Experts of a small language model: width 256.
Below are experts of layer 6 (counted from 0) of a mixture-of-experts language model. Rows are named router (the router's row for the expert), down (a neuron's output weights, with its number) and show model dimensions 128-191. Each number is 128 + 24 x the weight over its row's rms, rounded and kept within 0 to 255.
Before each expert's rows: a language model's description of what the expert responds to. This comes from a sample of Wikipedia text that the model never trained on.

# expert 21
Commas closing a clause before its continuation, country and state names like Hungary, Oklahoma, and pipes in election tables.
router [145 113 153 118 165 119 156  96 112 151 132 150 122 159 161 129 129 156 140 127 113 105  94 101 146 163 156 109 131 143 168 155 116 159 101  88 154 147 156  98 100 165 144 157 147 149 120 122 134 121 142 152 138 160 111 160 137  97 100 129 126 160 145 141]
down0 [124 141 150 129 154 157 139 152 121 175 150 178 121  97 117 112 125 112 115 108  95  82 136 130 118 146 107 194  82 139 127 151 138 122 121 140 159  97 158 136  96 183 138 166 133 104 150 156 153  96 110 152  94 136  99 118 116 161  82  92 161 161 131 120]
down1 [132 145 171 108  89  95  79 146 104  88 173  92 132 116 114 142  95 109 123 146 125 129 110 117 138 114 135 117 136 148 169 128 129  57  82 177 120 115 120  82 138  81 130 182 144 110 137 125 121 139 134 149 164 137 139 124 133  88 142 109 165 130 165 154]
down2 [136 147 128 135 150 147 155 149 126 198 121 119 144 128 156 170 115 142 160 139 134 143 115 158 147 115 135 120  98 161 135 148 114  64 105 136 133 103 121 170 140 154 134 152 119 104 146 109 124 117 101 155 130  87 156  53 132  97 131 139 138 106 115 146]

# expert 5
Short interior syllables of longer Latinate words after a prefix, such as Pre-ci-sion, unpre-di-ctably, del-ici-ous, cert-if-ies.
router [116 118 142 121 127 118  99  95  90 115 131 115  91 141 117  91 151 142 147 163 116 111 101 116 136 152 149  98 141 165  99 102 106 117 147 142  96 134 159 119 136 108 123 130 188 143 104 107 148 135 121 122 147 138 131 148 163 157 111 126 161 141 108 174]
down0 [145 124 103 129 128 124 105 141 116  91  90 131 140  99 115 116 114 114 107 150 144 102 158 126  93 131 118 128 132 118 129 125 165 123 197 118 114 111  94 147 113 145 139 127 122 142 130 188  89  82 196 126  80  55 170 108 159 146 120 167 125 132 112 138]
down1 [102 172 113 159 111 140  89 169 139 197 168 163 122 118 158 147 129 104 120 126 146 180 100 110 173 119 201 124 124 148 103 119 142 153 124 171 140 142 136 131 130 153 120 143 129 129 144  98 143 139  87 154 129 181 147  74 106 113 127 107 208 141 129 148]
down2 [ 88 134 135 115 174 127 130 112 164 139 109 190 123 160 145 105  64 113 118  95 135 110 115 138 160 171 116 135 114 107 133  98 153 166 138 103 113 163  74 124 145 136 161  92  94 135  88 133 123 127 149 113 145 126 106 168 117 119 114 125 111 175 136 125]

# expert 18
Closing parentheses, quotation marks and commas right after a name or noun phrase, as in (EB), (played by Davis), Ezekiel, the newspaper,.
router [152 113 152 128 163 125 157  95 114 151 138 153 127 158 164 129 129 157 142 124 117 102  92 100 145 164 157 102 135 144 169 154 120 162 101  90 152 147 154  99  97 166 147 160 139 146 120 123 137 116 142 159 145 153 113 160 139  98 102 133 127 158 147 142]
down0 [ 79 130 102 116  79 133 169 163 158 127 168 119 103 178 145 181 152  79 142 131 102 151 147 125 131 128 112 137 105 131 120 110 106 137 109 134 131 102 124 118 202 157 121  99 182 120 127 126 114 139 124 127  82 112 148  75 133 126 143 120 114 128 141 141]
down1 [125 132  81  83 104 120 112 155 154 133 135 124 148 119 172  98 114 111  98 120 115 128 134 163 139 134 173 143 146 153 151  93 129 136 119 134 135 110 117 105 113 141 102 117 148 140 158 111 133 116 129 130 138 124 141  83 124 128 146 136 189 161 157  74]
down2 [ 69 140 111 133 136 106 146 150 117 141 129  86 172 124  97 117 125 163 142 108 144 146 118 131 164 116 131 111 160 110 163  98 125 129 131 135 112  95 103 121 118 137  87 157 105 107  92 145 153 117 155 138 142 124 163 158 112 100 128 115 122 117 133 114]

# expert 23
Prepositions and past or present verbs in narrative prose, such as during, against, took, plays, dates, catches.
router [134 140 164 141 137 121 154 115 131 105 151 165 121 143 116  96 155 149 126  83  79 155  95 118 121 127 114 146 151 101 132 135 124 147 113 100 111 144 122 176 152 144 153  87 146 149 127 175 145 141 173 142 107 124 170 128 154 160 111 156  89 143 149 135]
down0 [172 106 150 122 119 131 118 113 154 105 116 101 107 144 138 146 125 129 121 117  87 131 142  98  71 142 161 126 147 122 141 120 145  61 137 166 122 169 148  81 135 126 150 143 121  72 163 107  90 157 142 163 131 144 141 134 185 158 130 145 122 101 134 136]
down1 [132 116 118 113 157 115 123 128 137 144 107 119 120 116 122 165 138 146 159 152 114 109 126 124 125 128 122 168 124 103 112 104 117 166 144 147 119 103 149 113  80  76 120 109  96 138 120 119 174 139 120 158 136 159 144 181  72 104 139 141 103 106 128  69]
down2 [ 93 101 157 162 139  99 146 189 153 166 117 105 118 158 141 116 145 123 143 120 113 136 117 134 126 143 129 114 154 127 118 115  90 148 125 135 134  74  88 160 153 118 150 106 119 145 133 115 129  73 143 173 104 113 112 111 156 122 137  97 126 103 139 117]

# expert 10
Word-final pieces and joiners in mixed text, such as Sel|lers, Norse|man, Canadian-born hyphens, table pipes, and invisible coordinate spacing characters.
router [149 113 156 117 164 124 155  92 119 146 139 152 127 158 162 131 129 155 142 128 106 100  95 101 143 165 155 104 140 143 171 152 118 156  99  89 154 149 158  98 103 166 146 159 152 145 120 120 140 116 140 155 140 159 112 158 139  97 100 125 130 158 153 142]
down0 [128 122 147 143 130 143 133  84 100 147  89 117 124 174 104 159 145 155 113 152 176 135 130 132 124 135 153 123 117 125  71 124  99 152 132 109 131 128 102 119 110  94 108 131 118 106 145 152 117 149 136 106 148 149 108 149 114 158 139 162 118  89 134 156]
down1 [131 182 126 134 145 105 128 108  91 121 113 154 114 130 110 120 119 115 137 110 141  89  91 156 107 160 147 150  81 106 128 123  81 110  86 121 148 130 134 143 182 128 125  97 110 103  92 147 161 131 114 100 163 110 134 152 134 143 163  89 152 118 102  95]
down2 [129 147 112 196 149 115  77 160 119 148 152  89 126 152  67 111  85 134 146  98 150 143 116  82 119 153 125 130 174 141  95 125  90  76 119  97 148 177  92 133 161 131 155 151 120 161 125 140 136 164 129 103 140 107 148 119 115 154 114  54 120 136 113 114]

# expert 2
Equals signs and line breaks of section headings like == Biography ==, plus topic nouns such as career, sales, season, plot.
router [145 112 155 118 165 117 154  91 115 150 132 154 128 159 165 130 127 156 143 126 111 108  93 102 146 168 155 113 132 141 171 154 112 159 101  91 153 145 153  99  99 166 144 161 145 148 121 119 136 115 143 158 138 157 113 160 136  97 104 130 130 159 155 142]
down0 [133 128 144 123 106 132 106 138 143 165 146 117 102 107 162 121 153 160 164 139 141 125 115 156 112 113  79 149 105  87 133 116 121 150 139 137 122 119  89 134 122  83 122 139  89  95 143 126 176 117 127  45 112 102 140 128 109 170 177 133 108  89 126 157]
down1 [161 145 125 115 190 111  90 133 141 113 136 111 132  69 137 122 161 115 184 132 100 159 106 129 120  80 115 130  94 114 117 111 191 167 132 141 129 133 148 123 160 138  93 135 101  97 166 110 121  90 148 125 168 166  95 185 115 138 137 111 132 123 114 125]
down2 [ 88 138 136  69 143 145 109 143 123 117  97 135  98 156 109 170 123 124 118  77 171 100  69 102 119 133 113 120 102 117  84 179 118 116 164 131 165 124 143  56 126  86 179 134 121 144 137 109 112 159 153 122  93 132 146 128 112 108  98 111 134  99 154 145]

# expert 16
Periods ending sentences, plus decimal points, colons in times and URLs, question marks and exclamation marks.
router [139 113 171  51 125 100 149 168 135 145 171 126 135  84 105 128 141 130  73 166 155 142 123 133 181 139 142 159 174 139  90 167 122 140 119 144 119  98 143  94 120 136 148 163 147 132 129 125 151 105 159 108 145 149 104 120 131 134 144 123 146 137 141 146]
down0 [133 124 123 129 108 109 137 145 127 118  85 115 120 111 150 135 103 103 195 158 108 133 142 144 168 105 109 136 135 112 183 136 119 147 127 110 138 120 118 138 140 165 146 152 118 144 133 152  83 142 126 117 160 152 100 152 132 114 120 139 111 131 152 134]
down1 [137 122 118 144 121 155 115 142  91 131 138 129 142 161 127 202 102 126  94 176 140 155 104 168 109 107 115  83 137 176 153  94 153 128 159 130 132 117 112 134  84 196 139 155 121 127 119 106 109 122 114 168 102 124 134 101 101 120 141 127 108 110 158 137]
down2 [138 146 117  91 163 111 162 143 129 139  84 132 121 134 118 129 140  99  86 115 133 112 112 162 136 154 142 142 179 129 127  80 147  90 161 137 113 148 123 101 156 110 175 132 121 105 110 128 119 155 133 122  89  99 143 137 143  77 113 109 129 139 115 114]

# expert 3
Pipe separators ending rows in sports and discography tables, month names, and word-final pieces such as shell-s, madras-a.
router [150 112 155 120 163 118 158  92 115 154 130 151 123 159 162 136 127 156 139 127 110 108  91 101 149 166 156 112 136 143 165 158 118 158 104  88 154 145 155  98  97 164 140 156 147 151 116 122 142 120 142 156 141 160 111 159 140  95 102 125 131 161 150 142]
down0 [128 100  83 175 157 122 170 101 138 146 154 113 118 129 121  79  97 106 121 148 139 117 113 155 106 120 109 113 103 130 125 154  89 118 134 130 131 124 104 145 123 144 145 130 167  88 126 132 149 105  98 122 168 131 137 153 146 129 135 146 115 109 134  96]
down1 [142 146 142 136 102 142 144 162 102 139 161 160  61 154 114 145 137 141 152 128 137  70 135 145 168 134 164 101 144 142 135  88 141 138 130 113 124 169 147 120 122 188 109 108 117 126 102 130 138 148 122 122 143 125 135 144 122 143 166 157 113  91 129 144]
down2 [124 103 126 137 160 152 131 103 111 100 110 133 116 117 137 132  96 160 117 108  81 120 147 141 111 139 124  98 122 122  34  73 137  94 131  84 121 113 164 107  99 123 176 125 138 157 166  90 153 114 130  93 117  88 177 133 144 122 168 100 195 109 141 139]

# expert 14
Final pieces of US town names after in or from, like Waynes|ville, Belgrad|e, plus adverbs such as now, directly, previously, annually.
router [145 111 153 115 163 122 158  89 117 152 134 151 125 163 163 132 129 155 136 128 112 111  90 101 144 166 159 106 135 146 169 156 118 156 103  86 155 145 156  96 100 166 143 153 142 146 117 120 139 125 142 155 142 155 116 159 139  96 103 128 128 159 153 142]
down0 [145 142 131  98 151 104 120 131 158 109 117 103 125 103 118 107 139 113 122  82 110 129 115 149 109 128 126 111 145  92 146 124  91 128 167 137 149  97  93 143 133 109 140 165 131 153 118 117  98 148 118 146 137 101 147 118 122 109 183 126 130 171  84 163]
down1 [133 156 128 110 120 157 126  90 122 153 135 123 133 158 148 126 187 115 123 140 122 107  73 106 121 154 139 118 132 126 146 118 148 105 145 136 176  76 129 116  76 162 122 146 131 128 124  92  98 116  97 148 122 131 112 123 108  87 131 139 159 153  92 136]
down2 [148 144 113 111 115 103 135 104 150 145 126 108  98 144 136 111 132 105 114 130 151 157 133 153  97 170 118 152  69 148 118 107 155 151 129  93 134  65 151 131 114 125 125 113 106 125 109 103 133  95 130 104 114 150 129 146 165 153 135  92  97 121 126 170]

# expert 12
Pipes and column-header words in sports, election and chart tables, such as Date, Position, Result, Goals, %, and separators between them.
router [100 117 115 126 133  96 132 120  93 149 113 142  98  82  82 172 113 133 127 100 160 131 126 142 154  96  99 149 103 122 173 120 165 146 114 111 158 155 118 105 133 116 168 131  84 141 118 133 128  83 154 108 156 134 117 154 160 102 143 170 127 141 120 148]
down0 [144 108 130 108 152 154 105 143 132 144 118 133 130 140 104 132  74 151 119 134 115 103 121 107 134 138 127 169 119 144 111 129 141 143 122 113 140 139 178 133 136  93 192 130 150 149 140 153 122 130 114 164 107 104 141 130 129 135 180 102 110 140  81 123]
down1 [147 107  86 122 149 145 103 120  73 117 155 136 134 151 134 168  71 115  88 133 150 152 117 157 129 145 127  93  93 114 129 152 149 131 112 144 124  96 154 164 163 133 148  97 170 152 151 177 121 149 139 128 124  96 138  92 133 133  97 117 162 128 172 134]
down2 [122 117 192 158 143 134 126 158 144  55 143 122 130 132  97  85 146 122 158 106 106 142 154 141 129  99 147 135 117 150  99 118 105 103 172 138 121 158 130 109 120 129 143 139 173 138 168 147 156 156  83 144 144  96 104 101 155 132 156 115 154  99  80  94]

# expert 6
Syllables and byte pieces inside Japanese, Korean, Chinese, Slavic or Turkic names and places, such as Ky|ush|u, Ka|kh|etian, T|ō|ma.
router [153 138 107 174 111 138  64 121 165 128 116 178 168  98  91 174 122 160 144 106 113 118 108 126 106  66 156 129 144 179  83 175  77  95 156 105 159 130 133 150 118 129  80 145 101 137 127 113 142 155 115 118 115 148 119  90 140 134 165  96 136  64 115 123]
down0 [ 84 127 139  95 140 138 132 143 145  90 133 118 115 144 116 149 114 127 131 178 140 120 121  72 158 107  92 129 139  87  90 107 174 158 105 143 154 127 152 139 114 151 116 118 147 126 126 153 131 106 146 119 150  85 171  84 132 138 106 147 139 141 112 136]
down1 [155 118 105 141 117 155 133 112 146 141 115  71 136 117 145 149 121 130 120 140 110 122 137 143 122 160 157 147 169 137  98 135 105 136 118 122 145 117 116 150  80 133 172 123 120 136 160 140 132 137 136 100 149 170 164  84 131 135 141 130 149 149 142 115]
down2 [179 107  78  74 150 137 131 135 146 158 133 120  98  95 147 138 110 117 128 143 105 132 168 122 116 110  80 136 129 126 119 150 156 152 107 121 101 127 138 104 121 106 114 120 114 131  89  90 145 135 117 110 125 143 148 132 113 124 122 162 172 163 148 106]

# expert 19
Numbers after pipes, dashes or names, especially goal minutes in football summaries (Neri 25'), track numbers, statistics.
router [139 175 146 157 112 185 165 153 124 161 154 117  92 112 109 121 152  99 180 116 145 104 144 100  98 142 141 129 134  93 119 173 149 133 110 154 139 114 117 106 111 108 110 134 143 145 115 111 133  92  99 157 148 100 109 116 161 107 153 113 124 143 149 167]
down0 [132 125 156 113 161 104 131 116 123 147 101 147 145  76 147 134 117 137  93 123  68 119 112 139 116 126 125 127  87 136 150 136 158 139 140 120 127 117 105  93 113  88 107 114 124 132 157 128 211  90 135 141 114  76 114 135 133 117 161 151 152 131 136 119]
down1 [164 158 126  97 149 111 121 107 123  87 167 124 129 106 154 129  75  99 146  92 138 143 127 148 108  95  96 128 119  94 113 155  96 110 122  97  97 129  98 140 152 114 150 168 103  98 153 123 129 113 154 113 155 116 157 118  80 121 152 123 137 150 131 130]
down2 [126 147 132 140  92 157 124 129 141 142 129 170 150 159 125 119 137 141 170  95 115 128 150 105 114 113 109 121 103 100 128 203 132 127 158 179 147 142  99 131 146 108 168 137 134 114 143 157  99  97 135 153 126 153 161 164  98 124 155 127 155  95 143 154]

# expert 13
Degree signs in coordinates, country codes and places like ENG, GBR, London, Australia, table spacing, and Thai characters.
router [145 115 156 119 165 116 160  95 110 150 137 151 123 159 163 126 126 156 141 122 112 107  93 103 147 167 155 112 134 145 168 157 114 156 104  91 156 146 156  97  98 165 143 156 145 148 117 118 140 116 140 159 139 156 110 158 138  95 100 127 126 160 149 142]
down0 [153 127 120 127 147 125 116 101 114 101 151 114 101  79 148 146 133 177 158 115 164 113 141 156 120 106 152 170 136  88 119 160 101  97  98 129 166 141 131 121 117 131 138 133 117 114 151 151 102 136 161 157 145 156 117 163 135 164 128 120 190 169 117  97]
down1 [107 130 143 168 143 147 136 127 122 133 106 117 175 153 108 113 168 171 111 157 119 136 164 153 149 150 101 113 107 154 153 126 119 128 126 134 134 116 157 121 155 134 156 136  96 116 124 127 142 126 120 152  95 121 113 118 139  97 136 149 145  51 128 157]
down2 [ 99 151 128 161 169 130 129 142 142 106 118 107 147 129 119 112 140 112 118 131 164 160 121 198 102 117 139 129 186 125 130 162 141 108 116 113 117  85 122 155 120 131 143 117 144 151 121 143 138 133  89 190 110 114 131 115 119 137 133 139  98 104 114 100]

# expert 8
Opening fragments of English surnames and given names, especially Mc/Mac prefixes and what follows, such as Mc|Gu|ire, Mc|Ad|ams, Griff, Brad.
router [169  89  97 108 136  89 172 152 115 114 110  98 157 105 167 118 102 132 136 114 152 137 126 116 123 138  65 107 142  93 161  98 130 133 138 153 135 152 148 167 149 136  94 132 107  99 110 160 146 126 157 149 149 149 164 159  96 132 113 125 110 109 119 123]
down0 [170 166  97 148 120 161 117 137  90 118 150 149 126  89 101 134 122 131 128 108 139 120 127 131 126 144  71 145 133 134 137 146 120 160 106 145 143 164  87 146 113 125  78 150 161  97 154 101 112 142 137  91 139 117 135 152 113 110 136 129 127 118 124  91]
down1 [152 109 112 154 109 130 150 120 154 155 149 116 143 106 153 120 129 135 121 128  90 138 147 137 133 114 154  85 117 113 134  78 100 131  85 124 108 100 108 123 159 139 153 108 177 116  65 142  91  76 136 142 133 101 190 141 122 117 115 150 141 158  78 140]
down2 [117  78 113 116 116 166 131 158  71 153 100 170 122 139 152 139 162 142 181 122 151 107 174 170 142 103 145 144  75 146 135 114 123 181 129 178 196 172 112 165 147 102 122 127 100 156 130 124 143  98 104 125  96 162 129 115 140 141 128 101 115 124 129 155]

# expert 15
Dashes, years and scores inside tables and ranges, e.g. 1–0, (2025–), 2005 rows, vote-percentage pipes.
router [148 109 151 117 163 120 155  89 117 153 137 150 123 159 164 132 130 153 146 127 105 107  92 102 144 166 157 108 133 143 169 158 114 161 102  89 154 149 156  99  99 167 145 159 151 146 118 116 139 120 136 155 145 158 115 158 136  95  98 126 124 160 153 142]
down0 [135 139 123 157  92 126  90 106 150 143 115 181  99 111  84 137 168 152 140 133  95  90 144  94 113 148 145 116 134 134 135 137 106 129 106 125 171 137 148 110 136  88 167 178 118  89 165 125  88 147 154 101 119 132 130 118 120 138 122 146 138 138 153 153]
down1 [114 146 132 159 114 105 122 121 119  98 139 116 131 115 128 117 131 149 130 137 133  94  24 124 139  76 135 109 171 169 140 135 101 113 106  89 154 128 161 131 159 135 129  85 126 166 136 127  97 135 143 176 123 129 114 165 128 160 114 102 117 125 172 158]
down2 [159 146 128 124 164 141 106 122 131  57 111 131 156 169 123 115 148 113 107 144 143 135 150 182 164 122 171 111 180 141 171 117 140 170 131 149 175 146 172 119 132 101 123 149 127 130 137 113 134 116 164 151  84 184 111 144 169 124 108 113 100 152  97 143]

# expert 20
Pipes and years inside data tables of districts, officeholders and statistics, plus words in biological species and genus descriptions.
router [148 115 154 117 164 115 159  92 112 147 130 151 123 160 164 134 126 154 140 130 107 102  91 103 140 163 156 111 136 141 168 154 117 160 102  90 155 148 156  97 100 167 146 160 147 146 116 121 136 116 139 153 147 156 114 158 137  96  96 125 129 157 150 143]
down0 [119 155 128 149 125 145 134 125 104 142 123  91 164 129 175 161 106 151 124 119 137 121 170 149 167 143 118  99 126 104 109  73 121 143 192 159 120 119 129 131 121 120 168 123 171 131 148 130 176 104  80 112 162 100 158  90 158  91 120  94 127  78 123 114]
down1 [138 137 132 139 168 124 106  96 155 103 123 146 121 147 148 100 133 107  99 110  96 131 156 145 130 109 150 149  90 117 111 134 110 142 158 102 117 128 105 143 104 130 128  90 105 142 135 173 127 171 115  95 155 126 139 126 167 136 133 147 147 125 144 149]
down2 [143 111 105 155 141 149 148 127 111 103 125 150 126 117 142 103 160 110 119  99 142 129 168 129 133 106 130  90 114 116 118 132 119 168 157 139 126 114 118 168 139 121 150  98 140 149 133 153 124 101 151 123 117 117 132  99 106 123 166 189 137 123 164 120]

# expert 9
Four-digit years and decades after in or of, such as in 1999, 1950s, 2008, plus "the" and table separators.
router [144 111 155 119 165 120 157  92 116 149 134 145 121 163 164 135 128 154 142 129 111 107  91 103 145 167 156 112 137 145 165 159 116 162 102  90 155 146 156  99  98 166 142 157 141 145 119 117 139 118 143 158 141 155 111 158 137  98 103 126 130 162 151 143]
down0 [106 149 159 168 120 115 156 143 123  67 161 107 117  80 149 107 186  63 147  87 149 112 179 152 122 143 112 143 136 160 109 149 143 120 160 135 162 125 151 149 140 129  98 126 219 134 156 131 143  99 111 149 133 147 146 148 118 177 170 160 140 115 144 114]
down1 [106  96 102 144 124 117 126 148 136  74 161 139 135 144 155 128 156 155 107 161 140 118 142 111 157 155 159 112 140 175 143 143  93 139 107  92 186 160  88 124 174  88 151 137  98 112 113 126 110 120  74 156 112 134 125  87 124 126 141 134 106 129 149 134]
down2 [141 115 113 125 140 122 122 123 127 133  99 103 106 135 109 147 101 117 140  96 142 134 167 120 140 144 116 125 150 106  87 118 115 117 135 123  82 135 131 145 133 131 141  81 105 130 122 111 110 165 170 143 112  96  93 113 150 120 111 125 101 128  91  89]

# expert 11
Quantifier and connective words like and, a, all, some, most, each, same, plus word starts like long-itudinal, or-ange.
router [140 135 102 102 136 142  99 132 141 146  82 132 143 163 155  88 144 108 142 181 141 114 171 115  98 143 141 129 103 124 125  85 143 147 117 136 109 133 109  85 124 120 137 113 100 158 118 119  76 115  79 134  95  96  96  94 122 104 101 147 107 134 130 102]
down0 [100 117 174 165 130 118 116 159 121 167 135 113 118 108  76 106 147 143 122 124  74 144 115  58 146  68  46 137 106 121 118 135 153  95 108 146 131 110 113 138 115 107 122 122 148 136 169  87 166 136 186 159 128 122 158 126 129 114  96 114 153 175 155 130]
down1 [128 105  91 132 123 161 110  60 134 118 150 136 115  97  81 170 149 121 117 133 101 126  92 155 106 139 131 174  98 158 116 106 164 119 149 149 154 139 140  46 136 108  83 116 146 135  99 102 144 118 131 132 138 143 133 102 152 126 138  64 120 104 173 113]
down2 [ 65 154 110 139 119 128 123 152 112 158  99 159 143 149 124 113 151 172 153 164 150 119  77 109 129 120 108 116 143 184 135 107 178 133 182 131 153  88  99 109 129 135 125 152 157 168 131 136 174 105  87 149 115 109 104 121 123 139 133 177 125 126 141 124]

# expert 22
Country names and codes in sports result tables, such as BRA, GER, Brazil, Portugal, plus degree signs, month names and name endings.
router [148 111 151 122 161 118 156  94 116 147 138 149 124 163 163 133 133 156 141 127 111 108  92 102 145 167 159 107 135 144 168 156 116 159 101  91 157 146 157 100  95 168 147 158 144 146 120 122 141 116 143 154 144 155 111 161 136  97  99 129 128 160 153 142]
down0 [152  81 117 148 102 141 132 137 112 122 137 123 154 172 127 109 105 112 144 141 110 116 135 110  96 140 132 109 119 172  96 115  90 139 113 147 160 118 147  84 143 105 131 129  99  85  98 131 124 132  98 124  87 170 137 119 129 119 152 136 153 105 118 172]
down1 [127 173 112 183 118 142 131 109 125 101 132  96 148 117 110 155 133 162 109 114 123 149 140 139 106 107 137 125  66 133 110 119 163  79 129 113 145 127 155 132 104 140 144 154 126 122 177 131  96 137 120 164 116 120 153 152 141 122 112  89 132  93 116 129]
down2 [ 96 147 120 139 155 124 119 125 125 106 117 138 151 145 131  80 107 110 131 123 187 110 116 115 129 142 139 146 133 123 133 130 123 170 122 126 149 131 145 132 128 132 176 155 163  98 125 113  86 153 130 128 106 145 131 137 121  89 190  78 128 120 106 137]

# expert 1
Mostly "the" after prepositions, plus table pipes, percent signs and mid-word pieces in place names, e.g. Low-er, S-ki.
router [149 116 157 121 164 123 155  92 117 153 132 151 125 162 162 133 128 153 142 133 109 104  94 101 146 166 155 107 135 143 170 155 121 158  98  89 151 146 156  99  99 164 144 155 148 153 119 115 139 119 141 159 139 156 113 157 139  93 101 126 128 158 148 140]
down0 [153 122 148 102 109 103 143 159 143  94 162 141 137 159 136 104 167 116  99 108 167 112 167 117 121 143 122 171 141  90  87 169 133 158 127 105 129  89  84 138 138 146 114 147 143 129 150 146 115 112 143 172 100 139 108  74 154 125 151 135 150 104 165 141]
down1 [152 127 109 113 145  85 170 132 141 147 134 129 107 125 143 121 138  80 123  94 126 121 119 108 139 174 149 119 135 133 148 156 138 143  99  97  94  91 147 129 117 158 133 123 130  75 145 112 164 137 211 124 197 132 121 108 141 118 114  92 109 105  85 114]
down2 [142 150 126 104 105 126 139 113 138 139  98  83 131 133 150 104 111 157 122 149 145 100  88 100 125 163 158 127 125 109 117 127 130 120 136  66 143  99 145 158 119 177 144  94 131 124  95 118 104 140 148 118  97  50  79 103 110 128 170 153 101 124 150  78]

# expert 0
Nouns naming people's roles or relations in music and biography text, such as band, singer, wife, producer, plus heading equals signs and list dashes.
router [150 107 152 119 164 123 158  92 115 150 135 151 120 161 164 126 127 157 140 127 105 106  92 101 147 166 154 109 133 143 166 157 115 159 100  89 153 146 156  99 102 167 146 158 147 148 123 118 141 119 140 154 146 158 116 161 138  96  94 128 130 159 154 139]
down0 [105 140 107 186 125 130 135 102 115 122 127  86 157 161 103 101 158 116 113 151 133  90 121 142  98 143 120 107 143  93 139 131 174 109  95 113 127 134 159 118 160 143 132 157 141 166 121 207 115 149 139  84 104 114 104 130 146 129 114 153 152 104 134 126]
down1 [ 91 157 158 131 136 104  77  88 119 154 106 145 117  94 181 152 113 109 130 103 107 142 119 114 112 102 102 122 129 151 108 125 126 134 149 155  80 151 148 131 116 143 111 115 123 141 142 101 146 136 129 161 159  73 150 141 115 159 115 128 134 135 119 144]
down2 [142 113 175 106 148 124 124 146 114 161 119 132 133 146 148 109 145 195  84 114  97  85 144 175 104 143 148 125 142 102 157 176 110 113 131 129 145 108 142 151 128 149 145 110 137 178 157 147 134 112 124  94 177 128 132 141 137 124 120 156 150 127 149 161]

# expert 4
First one- or two-letter piece of a word split into fragments, especially v, p, s, as in v|arying, le|af, St|udents.
router [107 130 150 100 121 125 105 116 139 119 155 129  94 147 139 132 129 125  89 145 139 134 159 163 143 159 165 140  97 118 129 120 143 170 130 166 143 110  94 151 111 122 128 144 124 120 185 107 128 144 131 136 126  88 100 143 127 122 126  88 116 109 132 141]
down0 [142 111 166 129 113 147 165 115 178  96 144 150 111 147 173 100 149 124 130  90 174 115 146 140 146 123 109 125  97 114 164 108  93 176 139 143 135 152 140 146 108 177 164 113 118 152 117 120 169 160 118 115  80 105 114 125 105 116 150 122 131 165 116 119]
down1 [ 93 107 167 152 143 121  96 113 117  81 141 106  94  96 136  94 109 105 113 109 143  92 152 180 149  97 159 112 141 128  78 112 151 135 118 144 137 119  81 158 115 137 161 126 113 108 145 138 116 120 114 147 118 146 147 108 140 119 119 136  79 103 129 103]
down2 [149  97 142 134 177 156 161 132 123 169 114 161 133 119 134 138 117 142 155 126 138 146 127  83 164 118 141  86 126 117 142 132 105 152 157 113  97 139 130 120 137 139 113 133 123 114 131 106 129 132 104 181 132 112 128 100 110 126 108 121 163 163 122 114]

# expert 17
Nouns and names of armed forces, government and office, such as Air Force, Army, War, National, chairman, government.
router [115 121 143 157 123 161 150 118 144 148  98 120 122 154 138 117 107 116 113 147 117 116 177 109 155 111 126 114 117 111 130 140 141  85  92 117 115 175 135 136  98  92 185 115 132 100 159  94 109 140 153 130 136 154 152 141 118 136  93  91 128 148 157  79]
down0 [134 117 138 122 178 107 127 148 122 128  97 136 139 150 145 144  68  88 131 143 145 174 102 138 107 156 143 137 149 123 133 126 138  92 135 186 111 111 113 113 159 131 117 137 151 172 156 138 135 119 129 112 123 132 135  99 118 109 151 147 161 173 103 154]
down1 [119 132  91 112  77  76 106 125 144 143 116 124 141 142  66 135  95 132 132 130 138 131 154 129  73 124 131 124 124  72  98 104 127 129 158 130 133 110 104 130 130 151 153 146 154 105 116 165 121 130 143 102 125 125 152  87 134 108 112 141 112 151 142 125]
down2 [127 125 172 119 115 114 122 100 126 114 142 150 107 133 135 140  87 108 130 137 115 136 145  95 105 150 114 151 136 194 162 116 111 164 148 121 168  93 110 145 121 164 170 138 120 146 111  97 110 144 160 118 137 163 116  97 122 117  99 106 107 115 165 116]